Below are experts of layer 5 (counted from 0) of a mixture-of-experts language model. Rows are named router (the router's row for the expert), gate (a neuron's input weights, with its number), up (a neuron's input weights, with its number), down (a neuron's output weights, with its number) and show model dimensions 0-127. Each number is 50 + 10 x the weight over its row's rms, rounded and kept within 0 to 99.
Before each expert's rows: a language model's description of what the expert responds to. This comes from a sample of Wikipedia text that the model never trained on.

# expert 12
Table cells, years, dates. Blank or numeric table cells, year numbers such as 2020 and 2006, month names, percent and degree signs.
router:56 53 35 47 52 36 65 44 47 48 48 53 59 72 49 55 68 52 48 54 36 52 50 42 37 60 43 45 61 44 50 45 40 64 69 38 43 31 38 51 65 58 65 36 42 47 61 52 45 39 59 51 45 48 49 71 62 46 42 47 56 45 73 40 38 53 66 30 61 44 40 54 54 48 36 17 49 36 57 56 45 29 45 64 45 57 51 49 46 52 35 36 46 75 42 45 61 41 48 53 49 42 49 56 51 61 62 45 42 56 42 52 64 61 55 50 47 30 47 50 62 41 52 53 54 50 48 37
gate2:43 38 42 52 49 63 57 48 54 49 66 50 56 67 39 57 56 51 52 67 49 78 50 53 65 62 62 43 41 45 44 55 52 54 61 41 55 65 42 32 55 42 47 48 41 43 50 40 47 51 56 65 36 44 68 50 43 39 50 57 49 51 39 36 66 54 68 67 35 35 45 46 57 42 58 47 53 39 40 57 30 43 51 52 25 44 52 48 41 56 58 50 63 59 58 61 32 70 36 40 51 44 49 43 44 51 34 50 53 69 38 38 54 39 40 57 46 35 58 57 72 59 40 50 51 58 51 53
up2:42 48 29 47 51 64 54 36 45 64 51 63 42 49 64 49 55 60 31 55 61 43 60 33 61 45 46 67 46 58 48 46 62 47 65 37 68 58 61 48 45 44 48 69 45 63 45 42 51 51 43 54 56 62 44 49 47 72 47 69 46 64 39 54 26 45 51 47 62 55 51 35 41 55 64 67 47 37 49 30 30 43 55 63 44 38 49 67 53 50 48 60 58 54 60 48 37 33 51 52 63 47 49 39 44 56 57 40 37 48 38 60 29 36 50 53 52 56 46 56 39 57 37 59 47 56 57 52
down2:49 63 41 36 76 43 51 45 73 59 56 49 59 42 62 47 50 48 51 48 51 48 46 46 54 52 44 48 54 52 35 47 39 45 34 46 43 57 42 51 62 48 48 55 50 54 69 36 46 44 37 51 46 54 51 67 44 52 46 28 44 39 65 42 67 50 64 54 37 47 52 62 47 56 39 51 58 54 51 56 49 41 28 54 75 58 47 52 56 68 37 42 53 38 35 46 49 42 50 46 39 67 29 47 58 51 59 35 64 49 43 31 77 48 50 58 59 50 29 55 46 45 56 48 54 58 26 57
gate3:40 40 35 57 51 40 57 48 64 29 44 48 63 70 44 52 44 41 66 43 48 64 49 64 30 49 42 29 63 60 63 35 50 55 45 49 47 55 61 58 53 64 66 69 51 55 47 45 53 40 53 40 38 52 58 57 49 60 61 67 47 48 49 47 53 38 57 58 35 48 42 65 45 62 53 54 39 54 48 45 44 40 51 50 43 35 49 49 31 40 45 53 45 35 53 42 35 38 37 51 68 47 52 49 43 65 70 43 60 48 52 55 63 52 57 21 55 49 52 56 72 64 41 66 53 48 45 52
up3:57 66 58 36 71 62 31 57 70 44 43 49 39 54 56 42 39 68 44 62 63 31 75 46 61 42 62 54 49 42 44 63 62 41 32 44 66 54 49 41 56 38 51 54 47 51 50 65 35 57 50 49 33 42 36 54 49 55 48 56 72 51 39 63 54 59 44 53 56 46 72 28 44 52 52 56 57 50 43 50 63 47 54 41 62 54 46 64 49 48 51 45 47 45 52 47 48 66 35 39 46 50 44 28 68 65 65 51 56 54 45 52 39 46 51 55 42 47 49 39 46 53 34 50 67 46 57 55
down3:43 55 42 45 48 72 57 53 62 52 44 57 50 47 47 48 54 37 47 46 62 45 68 59 59 59 38 44 52 50 44 48 35 31 49 60 45 56 37 57 52 66 52 55 54 45 57 67 43 41 40 57 23 40 37 38 53 45 43 68 34 43 46 44 56 40 35 56 50 60 47 53 43 47 64 36 53 46 51 47 34 62 55 26 64 57 58 53 35 58 27 34 26 31 44 40 49 41 37 56 71 44 54 47 53 32 63 46 43 51 57 51 62 54 64 44 52 59 49 55 60 53 40 51 60 49 48 37
gate4:55 42 62 53 48 47 43 29 36 51 41 35 59 67 49 56 37 41 43 62 34 51 41 52 60 49 54 43 57 55 49 44 53 54 59 65 53 45 61 49 51 49 57 50 67 56 60 42 38 63 67 44 49 56 38 50 53 39 32 45 34 60 47 33 42 58 52 55 27 45 52 52 63 54 52 42 71 48 34 65 44 55 50 50 61 43 52 35 51 25 42 52 54 57 35 34 35 57 41 47 36 43 35 51 55 53 41 71 44 71 62 50 54 43 40 28 43 45 38 45 56 43 64 45 43 43 50 65
up4:67 36 74 71 53 51 58 53 53 33 56 50 35 60 35 59 58 69 41 51 68 41 47 47 68 56 58 54 44 46 51 58 38 56 50 45 62 46 42 34 56 40 58 44 52 39 52 69 47 61 38 53 67 59 51 61 55 46 42 45 55 49 72 56 56 46 58 46 40 66 36 52 49 50 65 39 58 57 51 56 44 38 62 30 67 49 58 44 36 56 30 52 44 51 38 50 52 57 52 38 50 63 55 53 28 46 61 48 41 63 55 53 64 48 48 56 35 47 48 65 71 57 44 49 47 56 37 42
down4:52 69 42 46 46 51 47 47 37 48 45 43 62 36 57 64 44 49 44 54 45 57 59 46 54 27 62 41 71 50 52 34 74 59 39 75 33 46 51 41 57 47 53 45 51 40 62 56 66 52 67 49 41 58 53 56 66 57 57 64 46 59 52 49 30 41 44 44 61 46 58 39 42 52 46 54 49 36 50 50 43 43 62 60 46 54 51 49 54 52 57 58 67 47 41 50 61 56 51 48 40 47 46 54 84 60 53 62 61 21 43 33 49 52 63 49 51 43 54 41 32 45 49 52 37 38 60 45
gate5:61 26 48 46 63 53 60 38 51 53 66 29 46 49 46 63 60 58 41 60 62 52 56 48 52 39 57 53 39 49 47 61 57 49 48 44 45 59 55 54 62 49 59 54 52 35 73 63 51 46 63 55 39 52 56 57 51 41 60 49 61 46 48 50 65 56 67 23 41 43 51 59 46 39 59 68 58 26 57 47 47 53 41 56 41 36 19 45 50 45 58 46 42 59 60 53 49 35 40 52 59 41 52 46 69 47 50 29 58 41 37 62 52 45 59 54 47 63 60 54 32 49 70 53 58 56 39 56
up5:43 62 52 51 48 49 46 32 45 30 52 46 47 61 59 54 41 42 22 26 56 50 39 35 34 41 51 50 62 38 40 56 48 34 42 47 50 46 39 30 57 52 35 53 29 62 46 41 44 57 41 37 54 57 36 51 69 41 57 42 62 42 53 62 48 50 44 51 58 51 44 47 69 58 54 40 42 68 54 50 51 73 35 53 32 43 44 53 45 44 56 57 48 45 54 62 45 35 63 50 39 48 46 40 46 46 60 44 52 46 70 46 50 39 65 50 47 74 45 40 62 47 52 66 62 56 54 50
down5:71 48 57 44 55 58 58 52 32 47 42 53 46 60 31 59 66 53 52 31 53 45 46 40 42 46 38 30 41 64 50 55 33 48 63 40 52 49 38 50 58 52 63 54 35 44 26 37 50 56 52 36 49 63 51 29 52 36 42 50 56 41 57 51 58 34 46 53 61 41 55 44 48 59 40 27 51 44 50 54 50 57 52 52 59 59 50 49 42 55 49 33 51 30 71 52 49 28 63 64 47 51 39 61 37 53 58 48 44 37 36 53 45 39 65 53 49 55 59 50 24 39 58 45 58 57 52 40
gate6:69 55 44 53 40 32 45 49 31 54 38 44 56 46 45 44 45 59 50 44 41 39 48 58 45 52 39 57 36 58 43 59 49 58 38 39 46 55 54 51 44 41 27 53 39 38 53 58 66 60 57 53 48 56 54 42 43 42 39 33 56 69 42 56 50 56 61 38 55 29 34 43 59 30 48 50 48 35 53 41 66 63 36 53 65 45 57 47 41 54 67 41 50 52 40 45 54 49 26 55 55 48 36 58 68 32 56 58 61 23 63 36 53 50 48 45 50 33 61 37 41 45 50 46 47 45 62 58
up6:43 40 38 44 52 55 47 55 40 50 54 68 54 46 49 42 59 41 41 40 52 62 45 38 48 60 33 67 45 72 61 65 50 48 70 53 47 32 50 76 66 39 49 35 53 61 46 50 71 53 56 32 65 56 41 50 66 53 38 42 38 56 62 46 51 61 46 59 60 48 57 51 59 56 68 61 49 60 44 52 43 47 34 55 41 43 48 52 59 48 56 49 39 45 34 53 52 36 53 40 61 26 45 34 39 57 57 51 55 60 62 44 62 52 36 36 50 50 49 27 62 52 49 40 35 41 55 42
down6:31 71 56 32 38 56 66 38 41 46 61 49 63 55 56 56 45 58 63 47 69 49 64 73 50 50 50 69 48 50 41 46 54 52 44 62 63 38 52 37 47 41 49 55 53 47 64 66 40 27 45 42 47 45 37 52 51 46 53 51 43 56 47 55 35 45 60 45 47 45 62 53 47 62 61 57 59 54 36 44 32 45 48 59 39 58 40 57 19 49 60 42 35 43 50 49 35 40 60 52 39 51 65 49 44 66 50 48 62 50 44 48 46 60 33 51 42 49 45 51 28 62 49 49 33 39 66 52

# expert 5
Titles and table pipes. Pipe tokens opening table rows, plus title and role nouns such as President, Secretary, Minister, and common words like New, part, many.
router:58 62 40 23 40 42 53 33 54 52 51 53 71 61 57 61 52 45 40 42 54 50 72 47 44 54 57 47 60 50 56 51 61 51 68 58 48 58 45 63 52 34 57 39 60 35 63 52 41 60 50 58 53 28 57 50 46 53 41 54 35 53 53 61 52 38 36 37 41 51 48 47 57 57 50 29 71 38 65 57 68 87 41 61 51 48 49 56 35 45 38 59 53 58 58 45 53 56 47 47 42 49 48 52 46 59 37 53 51 54 63 65 52 64 65 48 55 48 27 49 48 54 49 59 46 51 46 43
gate2:56 56 37 54 50 70 49 38 38 50 54 37 34 60 36 75 18 55 53 42 57 29 50 50 35 51 38 63 46 40 46 47 49 60 33 55 44 56 60 59 45 40 64 52 63 39 36 41 45 44 51 46 49 52 45 70 34 44 45 52 58 43 44 45 64 36 46 44 43 57 35 67 48 48 45 42 44 49 78 45 59 50 54 45 67 48 36 51 66 50 60 56 33 40 48 44 52 51 39 68 33 57 39 42 39 63 52 52 49 55 56 50 47 47 55 48 56 49 47 36 43 48 49 65 46 60 58 57
up2:71 57 59 55 41 52 49 40 48 51 46 65 52 47 47 36 42 46 57 31 39 38 42 46 33 59 41 62 52 40 57 34 63 39 59 58 31 78 51 57 53 41 73 45 49 63 20 50 43 35 38 46 39 48 56 50 53 41 39 47 46 48 55 52 44 50 46 40 64 44 36 44 54 43 33 47 52 36 54 43 52 51 41 51 46 38 59 45 60 50 60 48 23 71 48 53 49 41 56 62 51 61 56 46 65 27 66 38 57 56 48 48 47 53 42 62 57 53 45 48 40 38 52 57 57 47 39 41
down2:62 53 58 47 55 62 57 64 52 56 58 39 62 57 59 41 52 53 51 62 39 59 45 41 48 44 75 66 59 48 47 45 53 47 33 38 49 51 44 70 60 63 46 52 61 71 36 46 45 69 52 46 63 57 62 60 52 48 48 35 36 41 56 47 47 59 54 49 44 31 55 53 31 61 31 61 45 39 42 50 73 65 43 60 45 38 41 51 57 59 51 51 36 60 51 46 47 60 37 50 41 59 53 57 43 52 55 59 51 29 61 38 35 51 61 56 41 52 43 62 36 52 70 68 38 54 64 41
gate3:31 50 53 65 50 59 44 65 40 44 57 54 34 39 59 61 54 47 46 48 31 66 63 36 47 49 40 42 19 52 42 48 52 39 53 45 61 65 46 33 51 42 43 67 52 62 41 29 58 37 61 57 74 42 31 55 56 46 64 57 42 42 33 33 53 54 69 35 35 48 43 53 52 48 59 51 42 51 41 47 36 44 53 52 54 43 44 43 63 39 60 52 45 44 55 50 55 52 73 57 60 54 56 59 59 35 53 48 62 55 42 30 43 38 46 51 36 54 47 55 59 44 58 54 58 43 50 54
up3:50 45 30 42 48 44 63 51 40 63 47 51 53 63 46 55 54 50 41 52 59 58 46 62 38 51 48 53 72 51 49 50 44 61 61 26 45 64 61 58 48 44 54 40 40 43 62 43 35 61 37 49 51 48 59 43 50 59 30 39 42 42 56 56 67 38 44 70 36 55 61 55 52 65 48 44 55 43 41 56 49 59 54 49 53 37 43 54 29 44 43 54 44 65 57 47 57 58 50 24 44 52 37 47 37 67 52 44 46 65 47 63 26 60 79 35 47 39 55 46 56 42 52 45 52 52 68 41
down3:60 69 52 60 60 34 34 46 43 31 62 50 38 53 52 40 56 41 54 60 47 43 65 45 57 60 53 48 34 54 49 49 45 44 34 64 66 47 49 50 57 53 39 63 57 46 41 46 44 42 59 59 56 60 46 51 48 57 66 66 54 36 47 35 39 58 50 41 35 43 42 57 54 38 43 53 45 49 56 51 59 65 41 37 39 63 66 44 55 64 56 41 65 33 52 60 65 60 64 66 50 42 61 54 63 33 37 63 48 41 60 31 48 31 40 59 38 37 52 50 48 56 56 60 46 33 32 60
gate4:41 50 48 36 51 49 41 52 34 30 37 65 62 47 49 68 38 44 34 44 52 70 45 55 70 32 42 58 42 57 38 54 59 52 58 46 40 62 70 48 58 56 46 58 45 54 44 54 36 54 41 53 53 50 46 59 60 50 36 51 49 54 56 65 64 70 49 70 42 53 42 47 60 55 47 48 53 48 50 59 46 54 59 65 46 34 70 35 55 38 45 44 25 62 42 45 39 51 42 74 66 44 55 47 40 45 63 43 51 64 53 67 62 48 50 45 29 51 52 54 56 43 56 51 58 65 48 60
up4:67 40 50 53 44 44 49 49 64 58 58 29 36 59 52 54 36 51 73 49 47 37 57 38 57 62 59 31 38 31 59 58 43 42 40 54 65 42 43 58 54 52 54 52 66 58 56 48 43 37 51 63 59 51 53 44 38 49 63 43 45 57 58 47 39 25 56 59 52 53 56 54 38 36 37 40 58 35 66 45 51 59 42 40 51 53 31 57 43 56 67 56 56 41 46 68 66 42 52 50 46 54 46 75 47 61 49 45 43 60 56 34 64 57 40 50 62 34 52 47 55 40 55 63 55 34 63 50
down4:46 56 51 32 55 50 63 59 55 48 40 46 37 58 56 49 44 57 42 51 47 47 27 36 47 33 57 61 40 59 49 43 58 52 62 34 54 51 49 51 41 40 65 61 40 63 45 56 38 50 44 61 57 54 44 58 37 40 58 41 40 63 59 45 63 53 55 53 38 55 38 55 50 53 48 47 68 38 48 41 67 44 41 53 42 39 56 24 66 36 37 54 42 63 30 55 35 44 53 46 41 61 47 68 45 38 53 46 51 47 43 61 68 58 27 52 55 36 57 38 76 46 62 59 67 39 55 48
gate5:38 56 46 47 31 70 48 43 50 55 42 38 50 51 60 71 20 63 59 48 41 59 60 40 46 63 46 53 66 51 56 42 58 51 79 56 47 65 45 40 46 47 59 47 53 39 58 66 64 45 54 78 60 32 56 53 51 62 37 45 43 44 57 43 54 44 55 52 42 52 49 60 48 58 43 37 50 51 47 68 23 39 55 47 49 57 65 49 56 57 35 52 51 65 49 42 50 43 60 55 55 57 39 52 47 44 57 49 42 44 59 64 54 46 64 47 57 70 43 34 43 50 52 39 30 48 42 53
up5:51 44 60 41 43 46 56 42 54 44 32 62 54 38 44 37 57 43 35 70 63 46 45 57 71 50 32 50 54 56 44 48 58 56 39 39 73 53 50 44 53 56 53 56 57 59 40 41 53 55 63 40 51 29 27 37 49 42 38 51 62 66 36 53 36 55 41 44 48 77 68 56 30 49 62 43 54 61 57 48 53 43 46 48 57 39 39 56 53 44 57 57 36 35 42 53 46 56 56 43 53 56 54 44 70 47 47 59 50 49 45 41 31 50 54 52 56 56 55 64 54 55 64 62 72 52 71 47
down5:42 52 40 49 54 43 46 62 45 49 52 56 49 52 43 40 59 59 54 50 44 55 44 41 58 39 55 36 56 52 54 46 54 49 43 36 40 51 42 59 59 55 53 55 43 35 51 29 55 50 43 41 68 47 40 59 32 61 55 40 61 43 56 43 67 48 37 47 67 50 29 61 57 70 47 40 43 41 50 53 47 19 34 52 52 64 34 73 55 66 46 36 45 57 56 49 55 53 36 65 54 56 69 53 31 41 50 44 78 41 46 56 70 44 41 40 49 47 54 53 44 37 61 63 51 47 36 50
gate6:51 62 46 44 50 37 51 39 58 53 51 69 49 59 53 43 40 56 47 63 43 40 39 54 38 44 52 39 61 42 56 51 46 39 59 49 56 57 67 56 60 47 60 37 61 40 55 55 50 64 60 53 47 56 59 55 52 35 51 75 62 51 72 47 57 46 41 71 60 36 63 39 22 53 52 30 52 37 65 33 47 58 51 46 42 32 42 52 47 57 67 44 35 47 49 36 43 65 46 66 36 41 62 49 54 60 31 54 46 60 34 66 46 35 47 56 63 45 44 55 44 58 57 44 42 55 52 49
up6:57 50 53 38 50 37 37 48 58 73 50 56 49 55 56 48 46 47 61 65 68 41 45 46 48 62 65 47 36 30 41 43 46 51 65 37 67 59 52 64 58 59 61 35 54 37 55 48 46 63 71 51 56 51 44 46 54 52 51 62 52 43 59 45 43 33 54 55 64 32 22 45 35 42 49 53 60 36 70 33 38 61 61 56 53 41 29 48 42 55 67 43 36 49 59 49 40 53 45 58 42 53 51 44 54 35 45 37 40 65 41 42 41 40 48 55 54 55 62 63 48 48 46 50 38 49 43 32
down6:31 62 54 64 32 59 66 64 52 46 50 38 41 55 45 46 41 51 59 61 53 56 57 55 41 48 48 58 59 46 45 63 38 49 46 66 49 71 65 44 34 43 27 43 39 50 54 39 62 58 60 58 47 45 50 44 59 54 64 41 55 51 54 35 44 59 52 50 55 44 52 50 53 68 48 48 52 35 41 32 72 42 48 53 58 56 66 49 45 47 23 54 40 36 42 32 54 51 47 42 36 37 50 60 51 67 49 59 64 41 58 37 65 51 32 36 59 58 56 70 36 59 56 39 56 48 42 48

# expert 0
Name word-piece fragments. Inner and final pieces of personal names and foreign place names, often in tables, such as Kade, Szymański, Yarmouth, Dobele.
router:36 52 32 53 50 44 58 60 51 61 63 54 61 44 44 55 51 62 42 41 69 44 46 60 61 50 34 42 69 60 64 51 54 61 57 51 61 46 64 55 62 53 58 41 69 41 52 63 53 46 49 60 59 60 46 47 42 62 42 47 61 59 40 49 47 46 46 50 53 45 44 66 60 49 43 14 56 36 38 51 57 44 39 54 34 49 56 64 53 52 67 68 48 45 37 38 41 56 39 50 45 30 44 68 55 44 63 44 33 58 40 37 57 58 60 52 65 61 40 55 53 60 64 47 33 61 46 44
gate2:49 32 46 57 54 55 46 39 53 59 35 41 48 39 43 60 48 42 37 44 62 75 52 73 35 67 45 61 40 48 40 70 45 76 50 52 68 56 48 42 53 46 70 42 44 51 59 51 42 60 58 47 58 61 50 62 46 52 61 41 53 46 44 33 44 52 53 57 47 51 62 58 67 36 70 39 44 45 35 43 32 45 49 44 50 72 45 43 53 38 40 54 48 38 32 46 48 43 34 48 45 58 65 41 46 44 44 63 31 53 37 51 54 57 46 57 45 40 40 61 38 55 66 51 43 58 38 57
up2:24 43 52 46 63 56 58 40 63 56 71 52 56 38 43 55 55 39 56 52 51 58 42 43 67 61 43 65 49 56 39 54 57 43 51 42 52 57 54 75 57 44 58 61 26 43 45 45 48 59 56 44 42 54 47 44 47 38 47 61 62 42 44 70 48 55 57 59 28 35 47 40 46 53 35 38 57 44 40 40 54 78 54 48 48 37 49 49 53 59 53 30 58 52 57 45 43 62 36 41 53 46 42 60 34 46 45 42 37 41 41 49 45 63 71 68 51 55 34 41 39 46 67 45 61 42 51 54
down2:45 48 70 46 44 56 42 75 57 56 39 47 58 56 45 51 55 46 38 42 54 57 44 47 43 50 37 45 64 38 73 61 24 42 48 48 35 49 47 40 57 54 47 37 53 37 32 58 58 42 53 46 47 52 54 62 34 37 62 45 46 62 43 48 61 45 31 48 61 55 51 52 43 65 50 34 61 52 59 53 59 39 44 58 47 63 56 73 45 50 61 41 62 44 57 26 57 62 41 48 55 57 43 46 34 60 62 39 47 64 58 43 38 52 35 29 66 45 34 53 43 47 43 52 57 61 37 41
gate3:58 62 37 46 56 45 50 56 45 50 42 55 60 67 31 52 34 57 48 58 40 37 55 43 59 55 66 43 41 56 73 45 50 45 46 36 48 82 45 49 36 47 58 58 49 29 53 42 44 60 63 43 52 55 35 49 58 49 34 56 46 44 60 46 45 51 43 45 46 43 47 75 59 50 45 41 50 37 63 55 77 50 49 57 52 55 66 51 57 37 47 56 63 51 46 39 40 49 60 75 64 53 58 50 43 64 68 46 43 58 52 37 47 44 39 55 53 58 35 45 43 56 56 51 39 60 44 27
up3:66 40 57 25 63 36 54 40 52 37 45 49 52 56 42 49 54 48 64 45 43 45 62 65 44 50 55 48 67 36 41 50 32 48 50 38 36 36 49 44 36 48 43 61 33 52 47 58 62 56 55 41 53 45 83 60 32 48 59 50 64 59 40 31 53 40 50 43 46 39 63 56 38 50 68 66 48 49 51 51 34 53 58 46 59 42 68 48 47 47 41 46 48 59 46 57 63 62 62 57 47 62 54 43 57 59 58 67 49 57 59 55 56 36 70 47 49 28 38 54 44 44 50 59 53 38 53 61
down3:54 45 66 49 46 40 62 54 44 54 50 56 54 35 49 53 50 38 70 47 42 46 51 51 58 66 46 55 58 43 38 62 42 40 47 56 50 28 54 47 29 54 29 51 57 68 39 60 43 55 72 45 40 35 40 46 49 48 34 67 66 53 49 45 55 61 55 46 52 54 49 32 47 37 47 40 60 42 61 33 48 65 54 34 64 57 78 65 50 57 57 41 36 44 55 56 48 58 59 48 49 44 59 47 57 58 69 57 63 54 46 46 39 55 69 54 49 58 44 51 48 58 58 18 43 49 50 52
gate4:60 42 38 62 44 42 58 37 53 45 39 44 43 50 48 43 54 45 49 31 43 61 48 30 73 46 37 59 55 50 46 42 58 41 58 51 32 66 41 44 52 60 41 57 64 48 30 54 51 64 56 35 45 55 45 60 50 57 56 57 47 57 46 44 50 41 61 47 48 52 58 40 45 42 51 48 52 76 48 34 45 27 47 74 33 34 55 58 47 55 61 45 41 34 45 53 55 45 57 50 57 54 35 50 65 53 44 68 55 51 48 32 34 60 31 44 66 26 49 46 48 44 52 41 66 51 46 60
up4:39 44 51 65 54 56 42 52 47 52 43 48 57 59 56 71 48 44 54 53 43 39 49 44 48 67 27 66 49 39 43 51 55 54 44 41 37 58 47 27 40 58 46 51 42 55 54 50 35 42 53 46 28 49 44 49 38 50 47 60 51 44 38 49 54 47 72 54 57 75 49 48 52 48 38 47 64 54 36 36 63 51 61 63 53 34 29 46 30 65 57 38 46 34 57 40 38 63 47 43 62 55 50 66 53 40 42 57 37 52 44 43 66 49 54 53 39 49 29 61 62 67 41 46 67 58 43 53
down4:46 64 58 40 50 51 63 43 42 64 60 45 44 34 47 37 42 45 43 53 64 50 49 61 49 41 71 37 62 64 44 51 58 45 42 64 36 44 41 43 68 59 70 53 37 63 49 42 34 61 41 42 53 38 51 55 54 57 46 38 70 44 55 53 70 64 45 44 51 39 33 48 42 48 65 62 39 41 40 60 60 56 37 43 63 67 57 65 53 35 49 48 62 57 49 59 41 41 34 48 47 33 39 41 55 56 36 53 43 49 60 52 39 67 44 41 64 39 44 54 34 52 54 48 30 44 50 46
gate5:47 30 43 38 50 58 38 56 55 51 40 63 54 48 57 56 38 27 28 46 37 48 29 44 58 57 46 45 49 61 60 43 46 57 58 59 59 52 44 60 33 63 61 27 65 67 51 40 48 46 54 43 59 55 52 65 55 59 57 42 65 56 37 59 39 45 36 45 61 47 59 41 55 64 54 47 51 51 49 44 69 44 59 45 40 56 36 55 51 37 40 49 48 57 41 45 45 46 34 47 55 42 51 60 48 44 31 43 53 70 52 41 35 50 46 35 50 60 30 40 56 44 56 67 50 50 43 22
up5:46 60 45 57 58 41 51 46 57 47 48 39 46 47 53 59 55 63 66 57 62 67 54 48 47 56 56 53 50 53 47 67 41 54 59 42 55 49 58 52 52 36 49 55 59 53 47 56 22 47 50 70 54 48 34 27 54 39 61 47 43 56 44 58 64 70 57 52 43 66 45 58 41 68 53 53 44 56 61 47 25 49 60 45 58 53 52 52 52 57 38 55 44 56 68 45 54 48 78 64 30 37 52 47 54 46 53 48 49 56 61 80 58 47 54 25 32 42 49 68 47 47 45 39 43 38 51 60
down5:63 54 45 55 40 48 58 55 45 52 52 57 36 39 40 43 69 53 76 54 37 51 41 52 39 59 46 45 41 51 60 50 40 46 74 48 58 62 50 62 45 55 48 49 33 37 46 54 43 51 69 26 53 55 54 51 53 41 50 46 36 46 48 54 58 60 53 43 39 72 63 72 59 66 37 56 57 47 44 35 51 55 46 52 49 41 53 52 65 35 45 41 48 46 51 47 49 60 48 56 57 47 40 46 56 44 54 61 54 53 43 66 55 54 60 56 54 40 45 43 55 33 26 15 44 34 55 31
gate6:42 49 62 47 69 50 44 54 52 49 46 44 63 46 65 64 48 39 53 53 55 54 61 51 45 49 51 64 50 53 61 51 57 49 61 52 41 52 30 38 61 48 63 58 58 33 65 44 44 54 58 36 68 35 41 59 46 34 42 37 36 50 43 70 45 43 66 55 51 55 47 51 63 59 45 47 51 30 58 57 55 54 42 63 66 52 67 45 49 65 55 57 70 45 52 27 59 59 58 58 36 62 48 43 38 45 28 53 44 55 53 29 50 64 59 62 76 49 57 49 45 42 50 45 44 57 61 67
up6:44 46 50 39 51 65 47 60 59 50 46 67 51 54 38 53 42 57 44 58 43 51 74 53 53 60 31 49 47 46 60 56 51 52 42 61 57 54 57 49 46 67 71 53 49 44 27 43 52 73 57 36 51 50 52 43 63 41 36 48 51 57 54 50 31 54 37 48 48 41 53 39 62 45 37 63 45 29 43 56 68 56 20 48 46 47 56 63 40 53 49 26 58 37 48 28 57 56 46 44 51 43 35 41 52 41 51 41 56 60 57 49 41 55 28 53 45 38 46 49 57 42 59 61 43 64 60 68
down6:51 55 47 42 44 52 38 34 34 53 38 37 42 40 48 56 61 66 39 57 48 56 55 47 28 49 60 53 26 74 63 48 49 41 61 65 53 60 51 42 63 45 50 40 63 48 41 44 43 51 40 57 62 43 36 51 30 56 56 48 53 44 68 38 47 58 59 45 50 44 56 60 24 37 55 55 60 33 41 60 61 63 34 55 51 45 60 50 43 46 56 52 58 53 55 61 57 38 45 45 56 53 57 33 57 51 56 53 40 36 50 42 72 36 33 48 51 47 36 43 42 51 25 31 50 54 51 45